Experts of a small language model.
Training: a variant of Muon for the experts, 4396 steps.
Below are experts of layer 7 (counted from 0) of a mixture-of-experts language model. Rows are named gate (a neuron's input weights, with its number), up (a neuron's input weights, with its number) and show model dimensions 96-143. Each number is 128 + 24 x the weight over its row's rms, rounded and kept within 0 to 255. Numbers have three digits each.
Before each expert's rows: a language model's description of what the expert responds to. This comes from a sample of Wikipedia text that the model never trained on.

# expert 4
Mid-name consonant pieces
gate0:102127138108148121132124130127140124125146133134137116116114118119150122136164114176115104052096166107136114071183136160183116118155112116100121
up0:106170158106122110121111108131115125145131073158175119124151122099156114132150152124166158184121099153098131131106132121145101118123134150153148
gate1:134127156129121142120176146143137130116132145104108132089162116135101151142142104140097173153153146108111123143110120151129119125083154134047098
up1:112144096157121124168158126132175133120124134093100153156121115110075091123151128131113147098151144107138153137141109130152142139111160101088120
gate2:074159159054104140132089139122161108130134080105142120150118135113175100150120180143164135141141108106113143100139142166124134112132135144067136
up2:115135068112113116135142113128101151144093112112096151127131143114160141123123125139071174125190139126110133141123122146126137113154138136153153

# expert 33
Periods and decimal points
gate0:139154130132087117109162135130116165106081105111114127140101136137158125106101099148113108159142129142132143171110142125112131145138146164167147
up0:114124139127182140109151071118083094123134092112170144101132111142140106059105143111115104118178129182135139090100175153139125115091117119146137
gate1:142083151158149129094127116136168103087113121129082124129149108130115171125113107102107162101166084123128143146133109114159126132111113130123160
up1:150077115164150138098125177129074145085133127085129126135101103146103133130099116136111107122143138109135101142120107124111107123105109112160139
gate2:159143102106126108103095140145150106094128111146160147093131102129135107151123165150170136105157142130103126108127154123116140160073108169154064
up2:126103120155100134140144163141134145140156097095167154133087152141149132104143118134136119109116093153091092156114156132133147121134159127099158

# expert 25
Name-initial syllables
gate0:089134139132154141124187128104106119120134118102100156117129105127110106182116140129123143104123121077115119139145133158128117164136146116121124
up0:146106139096088128167100119136079099176128088134126120156103089147142122157119112152157118122142131141124136110138096114121140085109125122148117
gate1:149156104131116126102148102148135110127165092116128115142177158093121126100131133141153126129099108112144076078123134119154148112166176163126122
up1:138154132154147141127123130126172134132139195143141133097102120140103122128057136056122150095132114117133144150073164131113123153125150091085117
gate2:145133167133137147147112094125111123121104131123165093073159150162118108125114138129121138149098115103114151123120118152086077120103139111095159
up2:149108093114086185137111150141170134130136103113105127139124140118170102182115124111119119102132129191158150083126139136131147123127145123162118

# expert 18
Dates and months
gate0:134097133144096128146142154107108153107137119174099164103148053083089140137166131061141113154158180147101168125123136125137135195118125109145164
up0:161155120147115100095111173112118121075119134116137073127132116105177189170107108132116140112131125128138116107150128138126093121153112136120150
gate1:175113105119146161136127120091116144150159107134162127083122113129148147092122150119132167185106096147104090113140101126144171147166100131130159
up1:135109110148128068124137112148108110123089130132181111146145138164150083128132142134120162095122166133125147111105125128060185107131096114148146
gate2:118139066067147105143126093160148105138164177134131091132126096101141126135130105121123140103160106116108141143139155084151119091133118140118120
up2:141108135143114107138120112126117143116131135120118158103159136129121147150075128126152129131167062123167089112174080112112109100120134143154169

# expert 12
Quotes and title starts
gate0:124116098168106095140109146139147109116133123105122153098111167110131116124144162118161093113104134127111147111145125127101121128078132148139119
up0:105116142049080131084143134124085136159109120147078125150151131134125160155124164083125151159177121118123104149131130105172178128162134148113145
gate1:179138125086162111129095127118107115148095143106142129104082163124140138102161114153147110111126103129119087187116136124118132163128121117112160
up1:149155128120110142133105116076140084136095166117104136142144116160120129176089126127120128111132136143136115131126100102150124100141106081132146
gate2:051135120095165142112120177132104090142126136107123112112150134132125124139147151161158079160123098170123088128167125113140126126097108168124171
up2:103144079105116089084132127132125194116104164187141111105124148121135102139143122132110122146133154123089156119146087117084147103117162111118151

# expert 31
Table row starts
gate0:125103111140103136132173129141136117186114160117141089092142128164133131170156166159122140153134151136123129090114126125132106140093138109128120
up0:162116124134122126132114117133096139121133105120106156169123128138100126121117139101114152107103143099108113123165142137154115092125148107172175
gate1:111111153153145113148127111129140138116106134178109133127186154120125141115105127087109125111134121093126122119155086162090151112108118120141152
up1:127188129127144100119122139091146100096129130115106121142097143116119151166105150117132144139087133139150132154096132153113116164126103126110102
gate2:134078098137097119132116134106143102109177150108096116129127091194121135107130120122146135136114117134120137147122109126098166113134145143126134
up2:116151151126138143130161156141142125140097129139160125105139154101115145134129117153104115113130144131115099107126110120139080107085121087113102

# expert 46
Surname endings
gate0:143108104105097128128143104106115130144095174075109150092090206131119116126093156125155121149127139142145148131111142138120124118110105101128154
up0:150142138159110141112146112167107073159149114138115105136190109112131116116168114116168091124136145096140122127112113139129151071182127146115125
gate1:167105070103119130184173100127145084154150135152139117097121100143135124136186098112075145138160135117089144093133110130117140141119118117138107
up1:169139114098119090176098155127134205099129147144102133157131130118146163126118156138148118119155111150140143148147132166053119140132124145140146
gate2:122108130161108085111112151130159110131096175166144133105142096152176133138158141122124147138126088109098130134117121143113127068144141151106096
up2:181133119128125141096092158177158132156091149130135120110109092092191113135165161159153150115122103147131120140132120152142136128164133130127116

# expert 1
Romanized name fragments
gate0:113108152104090123105104138165128106133106169132107118116147080138095162132134127101147141066128142115131142158157089160106125126136087157104144
up0:099089089133098117183095149111167129151154102145121125054114124123158112126127156138083118122100127144157078158107103125139135127126151091188125
gate1:106098127100137114138163139102118046081130125132152092102122090159116113114112144124117153103130157164129158124150131134149094119171110159123114
up1:170167131146117146133128108128141067052084124126125131148121123127132121136103100117129114105071123089181123106138128108101151135159121116107114
gate2:098172127109156129104110156164137141134119132159075106120110111129114121121127140150104098112149144167110118132143117083103113159139171121146123
up2:131119092127135155133115141125145128133141118109127092138143157154095120122163111107137132137143116132151127113141151067139152084119181083153148

# expert 5
Table cell separators
gate0:096085130078067123112137167128138120125128156146113167092143063156117108155123099092156139120132085158122117173123085134153161129139072117081116
up0:091137160143099129164113102113162127134113105153162142113146116133134110135131134142142132143116122143141106089172141125100122141102111164121114
gate1:149076192107137162124170136139095166100103118121102086167105116102160131129094139115115162135138165101149155148138109126098131145138147122152134
up1:124121105186117133120126155107126161117106087129093143166161104152178128138120160145153111138129141179131102096126110139152152084173154137089130
gate2:154123096106100153143148130146121145155135124088127133108160145133140153115111101141133091135126119138141081133108120099132146091111151112142102
up2:116134140132125125111135110125127121130130098152135141129116167147101131122129137111140167125136155132130146132131156104097115162128115199114156

# expert 0
Date and time prepositions
gate0:101106173038165147109160057136135111104136119135124127121133102092161148166124130128128158130166111115096093094114148092109092155084123092108122
up0:153134162106137157154154081139113110143198127102126138120115147075124124179116073134108118121107152115089109142172132135106112086071092105111149
gate1:121105118112102078114103105131152175126132131126123100124143153138131077100137130123149093106125111138116100108126132145161149102132123112089150
up1:161095088153184161100122110154113105101143076126119128126127097155146154157130128117147157103180130111137165153107155144148142062115129152093140
gate2:186148111121166159116109108146099170088105138139128104127173153127135152108117127177118133122136131166090156118153133153120149102108099123125161
up2:086167111168160148113119123105163161140062137155107129132143124121130106124098121157106100100150127118162097109164143112128137068129101115132146

# expert 43
Quantity and measure nouns
gate0:097152095122119139119114114053096130112120141123159128178149170060181097131151114109129089121135145117140088084128116142117142165124120152095120
up0:159125098160087141125107132131100153093114132137158165121092130126125141109136148155114127136141159127131118160139109181132167146116151179131164
gate1:152138163090157120179143150075144124118119136097146126135078161167151148107067119108136108131096183150101131117086143119108119155132122120123079
up1:134096141101166139159144154121112124082140140150138124118116116158137165143100126154116125107121113134136126158079147137141122154093140133098085
gate2:102149173143108130137114141121149153119143164162125110130146124125121125137125152115114146149125121132122140126162164136101097161146117081123105
up2:115129104112090164124115133113117106141157144142132133118148135134187117082147087122122111137122111121154076136181113120105096126141075132127096

# expert 26
Proper name openings
gate0:101110154156133136136107098118107083123149164177137148101155127139150106151143122103115079160180092115122153121120145128117152166158072130130117
up0:127122145128111149110124147113135131137108131111115155147087096148156121156121153068142151112119106154182139109133142076102129161126122110109152
gate1:131121117135110145106117134136136120122120119121150141109130110147127110137159148124129144168121083088148134123136102126156121121101104131085087
up1:122164120132096162114083169128121097169126178143143115131111100101129125163104116104187117111112118135107116164113165102160139141118143130128141
gate2:086117084108119122131164116090128127112107129175123137099138116171160135122116123109086117106097158110130152138118082118144098144120146130119152
up2:137123141093105140149107116143111137138161145131143126147137115091104089133114131150101120132167164107109134147129132094124129107138106128119094

# expert 14
Mid-word consonant clusters
gate0:122120150101137141094110118105095106170141120141155133155172105148114164159098116111140133136157120138108118136143106154181100123097088117139139
up0:098109131117127152157133143131126139130170137102099071141195136110164158097141131129132130102113134089078140112160141119135100141154127095150141
gate1:150136127137096151109140116110105093150106096165166146110114080114116129116092121098197150114092126115151137117102084142123128159151121123122128
up1:118104144105126122148155156144110114133146129122139145137112125136141124141116139100144087109127134128118115132138112161182130155150146135100175
gate2:165103106131120134103106106145095166130123148133106145124135129099136105109165137095128111128133143097140086154143103103099127114149126114107099
up2:094146121165115117133151165127128116121107090137148134103136100141126127175139180197129130126120138138135090114094167122160129110125156107082091

# expert 37
Stats and schedule separators
gate0:111102102117098153112116083087114157108070109152091111117166095112129126129129163119122161095124122124113109143078142163071133147144131136139113
up0:112129115124139107136124132137122116119142137092129153098106152160100130133150077140147117155145155112162115112104123103151142119116120125109128
gate1:106135122120111087106105126140138115124121113095123100145119132123120137129153154148154096131149146138103157157131133131138145111162090085116154
up1:110144170136092101122132109158110157138105106119159101108140109144131132138168114142145180124207139149116169092121169136124130163137108131124110
gate2:119153117148128135127153188143113105129138154078116138118116119133141121121148124129094125082149138159162109157084130113104145138121098106113128
up2:122133121148166130173098144109167125139101123192131146178173154166099124147161119142141108139103123089123107150090139133154106101157134139105102

# expert 9
Math and numeric cells
gate0:140135083118180121098133139147127111157130137111119131124126117143106102111110106109116166114102108127123168129144137107105138119126133127079156
up0:099158143099148160123092140127141141113162122164132140114126122132140104141104108104135159100104123139166154129104137096098130162153124113065157
gate1:136116185147116080122109128135097099099155131069124128169110118097133126132120163138108101151135129178146097139146122129087114088132133154151115
up1:122137118114147142115138149086164152123121170160129110135175141124170149110114147100128118115144116059119126131151149148126102142091106119101128
gate2:133119103125119154106154142133126104136119099101167126136135156102148128113113107108155154127108105144109141159163080132178130117143107151142143
up2:136140100148122093124116138157120107146085112116151127077127137075116128120141141113099142122141126116148118158144097173185136142147125139156128

# expert 39
Directions and street names
gate0:109114131087115099115109125111082095121118195102132124116124114137170106163137138116100162121124149121119174141109172137150148163102111140100177
up0:134122144133104105148125100157093117134095116144107133146136152106136136144152173105156141159135120116129156147113138157151099123124162096160156
gate1:156122131123091153137136130132130153108122122110106132117120122146140146142091133152070133116090131167136156161104090118137106128111089159123118
up1:106128151135107095149155098097163130130115154159109124115100080157136176113156151172136161117161104144137134144134125124111168179107139145104114
gate2:097076118080104163159151176137181094129145116115098136125114137162131095181161107124151183128121129128144112160157111144130085115092123145128142
up2:123097112127117173170112146126169095174128110143132125158128157190091124147117102107136153153116138147109103132129068160143091152107124139146102

# expert 29
Word-initial fragments
gate0:112179129143157136111120098102126127162122113112121151163163119104178138136154167110127107167099160167112120131124139179101168156138165111092137
up0:165130120158071162116156143127168122121116135116105137127130118151114156126089110090121133137129142147124115129166081153126118137148119143126098
gate1:146149136176107110149147172126117093114074115088108143120117073133152139132122115155095137100115117157127129149127157111113102162114117142175121
up1:142106073127117127129140134079133129156138156088140104161095137115128133110079146135142128135100096138142148111121088130134136095137121117175132
gate2:131125117137144133119143137144109101089115132124135140161141128168135117107119133144161136161123121118129162143129107126104147163067124133131118
up2:134130149149084118116140086117087145163123140133128112169149159134157171114132138069146144120137141098134144140130127130135126173168165136145181

# expert 11
Clause-joining conjunctions
gate0:160104146099109126105100156157112134163075148108090142092077149144125143102132138130124087089119093129133109165107132110151115140097151165118118
up0:149099152147064145117129164152055158167126154138111134112124080148074098103141112109175135169113129104107091155166117127179111160102108136126102
gate1:107115124122123115145113092138145150118139085137132062164119080081130155121096139127110114123139161102142094097101155079108178100160134151116158
up1:136078128133097120144164124106112147078103116139168096160122111088126152119032128126132153101108159144143112090060144139134129076107143131153141
gate2:091155067133130165118135124124170131127158106077102125142133145117086130122115146105099105167138124143088133132144105121122134093113093157146146
up2:124131092140100148140138121133146168120154139096137094105131127123075149104095145121107112188146127113118131137156133106122123100122145151142137

# expert 21
Biographical dates, descriptors
gate0:131131126124146122129113112138118108144167138127076133131104108156108131106121095141130135137104132088145154167130161105162084134145138110117174
up0:151114120175102159135098159109181108101138095108120135140083150119139166121098118174165071138125154128113153181152135120118128144122178148125097
gate1:142107100121113127108136061102146108114148123086115131100123144124138156076126137102131130091122117142162135119061113099146105123142125108171177
up1:099119144138148153140134122158121129093136112150117136163137110130146158166103102127091100132154141140173087173180176151115124125129109131132084
gate2:097118129139101148135127074108132145143161137169135100130069135084127124125119111147144127155108092096158122133129155190066112109103146127126149
up2:116152131124122107119108136135136167109090154134110183118160146163131108159158127115122111124169185191114147132122119133167089146108150084109069

# expert 41
Table header separators
gate0:141139130100100153124158119102129108142149109076165158118135181119163135140112145130152139121161119122125167148150116145117104163123160142096108
up0:117150117129133099148133103110162158116113134151087120143153118112089138153152114131111156101158109154095147121132111151109149143128126126104103
gate1:125134148129134174147107154141072110133134125117078121157119138109110115123143130157125120138130140097138133142156096173141117092133206118167108
up1:102111093157110124133177146123119145142137140149127122152110120136118107138129119109125115115101128118113138111166125097124168112072170142077172
gate2:087094143127167163149124119099116211110133099117129110095132119123152163114138174101098085117127109123111088057115109118163148148152126121154127
up2:149129130090097095125166160114118127135147110131112138193128090104103118136109102147142136074147094129116176172140113161109124110087126125107104

# expert 38
Line breaks and headings
gate23:198145093117164158148196158144075141104100105115129142120098112134165153161137108118098162118090151134114192137131154167097122128113132108111148
up23:124148148127082130146108129109132156130115111106076104095143145128109145102127121142137134174143106076088122155136112166143141114177121096149098
gate24:104099160135159123121151122083158131158191163165091134123142109117122137109106120115121148116124140168121138117128150092113146137164124108105108
up24:129161135154120143121111156131084150073087107117139110141113141144120119185132100127119125145153125104115105120133115160161156155101114133172122
gate25:175131143130114103113166091157111155111150141117135099188117157125169154154118150129139171083133141166123120167141118147116146141123142134118123
up25:138123093142135144153129130097145108138183155125120109130101137128139148081139094168139119142115113157105124105112145174160150139078103117151112

# expert 40
Word-final suffix pieces
gate0:186145151138136126109147125135073131134122106089102123097119149156098127106127137154097136143138131100092098124143106124136135124100134145139124
up0:148122146113140131125134161119117133114113134121145163125094132121149133091113130164109149156133140130069196127128095123144149142092113178134135
gate1:119132119157154170141102108106131143147118152132120110125122120080131139083150113111165124120128143125133162102106148122122116137073130180129123
up1:136144099111150153115113163095132122098118122159151088143128114145135167166134159121128115110120129141158179112118094123129172151087130173141111
gate2:137111125162150123091131102142171096134149116126135117139115110154142131114140128116150141113068108127105111153113125151134165124099133117072123
up2:110171143140185118131098141148133108071129092127122159147118124148128125134138181100139123165087129123126084136146099113144119143110126184079107

# expert 8
Name-ending word pieces
gate0:120112134131140125138166114080133134159146171153122153148162142047111140179136121108121130103077077133169103138163121138116138152144099185131098
up0:175166132118138131176117099110174172147121144087113126099144095101095155118091089170079122073125109121104139137142115082108115107121153083125103
gate1:129134133059140118096162107137128133144175083116149082157132134157118094111148170055164104104125145107105177110130142118086139162099069103150113
up1:125142125151117074072153124129107121159136131107129097110121127190154154134163173120154128113139163094158140107164116143109133144115125096081111
gate2:150109088078122126106142068108106121155126160147150127104178131126136118122139137152082114131170140050096120120136138061144120116113126126135100
up2:086156143113164117139104125130126148142102109089128114106138085133123133138127119146142121158121147100168145096140114151151144171137120087147129

# expert 32
Line breaks and prefixes
gate0:108116110120148079166118117122147160110170092152108141148154158099127159131143116135127143136118137136148091095119123141118149153152141159126136
up0:124098138131160112178109094147143137117158116140123124179147143116149147128135155117106109163129168152134112127122102159159134121118159130156118
gate1:143142118084129147140135137118125142118154138124107158102144084095158150181104143103136154129173148143116133131091105086096128166083126077145097
up1:103157115141111117185132127112135111123158129148108148132151131081157174152142147111128114117148139156114143142096138092121118158126106111092135
gate2:138130125143162103138133126173101102096134100138113117163207138155124114147135073123123135133125155148115072111118103129113153140092169114084166
up2:116135126126131131137099140070114190136150137149112109118132116116095101105123142103102101128092094086127164154163108199142132093132111146108121

# expert 16
The after prepositions
gate0:140123136130129147138101157114138132121150087123133119104098138112137111136126147134128132141112147137104164109145113094131114103141135128189187
up0:111106135093146128103147153112131131131121111119149128111083148140131071131105132160104155095111133120143107127114080130105145134103131135171176
gate1:168142131095145127161082134115107153128135103125140086136125068140113094182129144104109113143105147137102129159136154155124153118161119093095110
up1:119089138163086117133159145143116151162114127120121089145144153125114102063121125153144179133153128117170122104105122109128120116091153130150127
gate2:116106132123098135127124090124144132121132090119164123123120119113114128137130136111110112163123125111148136115081137121147141150147165151132161
up2:090169080098112121142146138111148145131158143119119129100089117108144190125127079158161107132080126116147138128172123120155106131082127143145114

# expert 28
List and infobox markers
gate0:084122121134118108130137154126097152146161152134106132182131125126097142111122148131078126119157130127101130137138160113056128062166112139113088
up0:124086121115138101111068159123115135138191115114110140140105103154108109076121171152102141112096135154116095146146112135113140121141104134145116
gate1:117080148148195091108141131121176157135135104109086141156134107147117150103128060142104129174139160145162103094148129098140136111152121112099114
up1:147076146138174100127136093136139168136108134135093133146115124125138147133144101152147088158113135135133097080117133082154156134157120144087139
gate2:087122102115089113105105169174102130117133108111160116126150121097153126110157130118114136099166123149121097144200084128141112100108106120090159
up2:113113137125133118109101142139121138101132128100142119145117123137160118137100103126133142093132113152133072106154100100097085085083142081079122

# expert 19
List and table separators
gate0:139168115128156147136113114117127061125113118129141110131113146125122154065124143163129134127117146091100091145162082118113157049115112148119135
up0:107103127117157087128152157124170135104151131103128066138141148105157127114122109110122134131089173193120122076141099136166139104125153150130074
gate1:164124125115110127101168129124178114120131139128110112126130112131130115101127141138132130105133156110135079145101155142156148079140097131114145
up1:169128104123144122096179113101191116106126142125124094086130100155101130135120132136146119109135184117161106109131083129123139108120114110129133
gate2:123107158118143132110152138147166126118116131129138130087130151079143132151081153133154145129104110150131137144101144102109138109150149138153141
up2:123127136135117140159113111105131144118124159167085117197126132150141143146157141106143120096125115115170149061133091178112144120063147141132108

# expert 15
Plural common nouns
gate0:100138159081149157134104132132174131116183110125132126182132108121140143114091115142160148133117135115157118134150136116146147111110087117089112
up0:162120155146129100118139145131090142112098120116153124132136137154132091138130133067088080137135141151096130086120138176130095151133159113131125
gate1:122165094133177174141168105104128131141151114104137099117083100085120159176152065137134153125117146109110147146146126168074144089144120122152134
up1:148135131122170125128097141106099140134150129165161153120159087163152137117178119087130142104112134132130088131093088143120150116087134129122127
gate2:146065144114130118105124123134110106116130129128135153138143130104169125099119166113133138162113115146124108127091108125144151122091136164130139
up2:144123161198114159148135159085073114164129124155108136153099088132164067137125111137165098154140154126175132135109107163076159110115110095181120

# expert 27
Sentence-ending periods
gate0:131125121126131114137111130131165111126118139159182076138121095151140126098135168106108154128117107133091132154195111111129096138124147103088126
up0:150115125138113113116152143134105164160155146103065135105159159117135125142144093142178105131143173122152139111084128112101160117130094134152134
gate1:130095129172106176139127108094131129147143089137133078124119143151106130084078127119156134108079134106099131118118117160155084107126148146091134
up1:156128121108130111112124146155106127099108140140114121119135147100146109151140117143140118126192115152117127134117118134102147156122141090177124
gate2:137115116136156117095092133144123138137128134117086110144127125118132096113087149171112144109197162121122140147151141190126110203128128130119122
up2:076112143161132112053109118128166137106136094138161150133137170130116117098137114128166143132122103120138116114153110116129177118160107082091136

# expert 42
Inner word fragments
gate0:113094115087121162194141114140143133129106170140147124150164104038121078121116126124109121125144134143171126116176132137131156098102139081148125
up0:157112131158126119087141117141132120095155147105113171089082137153127136162142153130127134139143110091150152138129127135124158139162094127115138
gate1:134154103149137128175112155121131121145145147112136093148129079176114132142130112127102133142129163103107158170117102183175147144155158146095134
up1:118155127156127114157145160138123134161096131157174136122128100123151139178152143153097125170132130132158142128101136149129129089151175172108116
gate2:160117127132130151129129160137177146112161111127149106117129090145086113132117148137136142122122116131110133130163137099127108101154159140082157
up2:118143079158143132141139078125167118136116166157106116138135159127153147140139108094140171090136083160108118159110098123096134125138145117115118

# expert 10
Topic adjectives and nouns
gate0:161138130146150137077124089127100128167161104122143092139129106141128144114123125095122137092097066143123154106118092119136159131076145152165142
up0:116129127123086120157176156133155112091138173091144104119135163124122143083144089103138124136145143152092110146139140140116095143153109116093145
gate1:115151137123102106117117114147101091124128123147106138119225129109100145135106100136162144142129135108109149106119148133122124104131156147138101
up1:108121116105145142120064146160124124123167101113128081117123123131131067131118126067155100141125123146153127189101108102108133132149131129123130
gate2:176098126139130097170115140146142165163191130143124118125110134114138133136119119110130132103177137143152187111131106101150141107137113151141147
up2:183146137154107146160155161122132105109126122107162132129123148098122089140123100184129147128102119145103111092141116115064094086171141155142134

# expert 44
Capital-letter abbreviations
gate0:176157190114122116152106134129103125147161131092119115149178101146135127094090142104117091092151145123130169146100174125151140125150121125103147
up0:102128106103112144153135136119147095167135085129165135141111148130163135130131102141121105112102115105127167122121126138136124124131155093147180
gate1:118157137121128147113107135142120137124079175113139165167086100143131083127127075143119118134145174130143135165063123161163112121101123090094096
up1:132164140081137174129155127113133131151108171107136139172098117157115050127147103161102099096140172173156166092087158125113140151110110118133072
gate2:172097127132152127126111144133124132124136138125118125132051111109162125098132122155115155132156117151181072149139110176110153112139164121132097
up2:132100091148138107146127127103142137097120112134137134134100147096144154046143132175134163093150134107172144152142115157093126143156177118125082

# expert 30
Technical word pieces
gate0:149123111057183133096149109115113100120130108163139137134144125133129088121104116124140132215121131059107161108157123107102132129151095124120145
up0:153142143148144138145145093146097099181126137153124169110131149139130141162115164119102135174103122088141175146117143123094115174085111157152164
gate1:123123129089142145121136105109162102118122106171188084138159101130166126151123123088130132136090116102131109151141109174075138134137108127160137
up1:137149127130132156118096143092159100111154122137117114171108079139178107135111148113115150062107099108129128122143104108124121154146104115153146
gate2:128160142088129109089072125160143099104116128119165129140166123112079138115096130112173111134137136142139089140098108117162113131157099126111157
up2:181104133175138144136151099127090136104133145080108136098151097163091117134137145116142097131099105115137157125130145103104125147096149162102114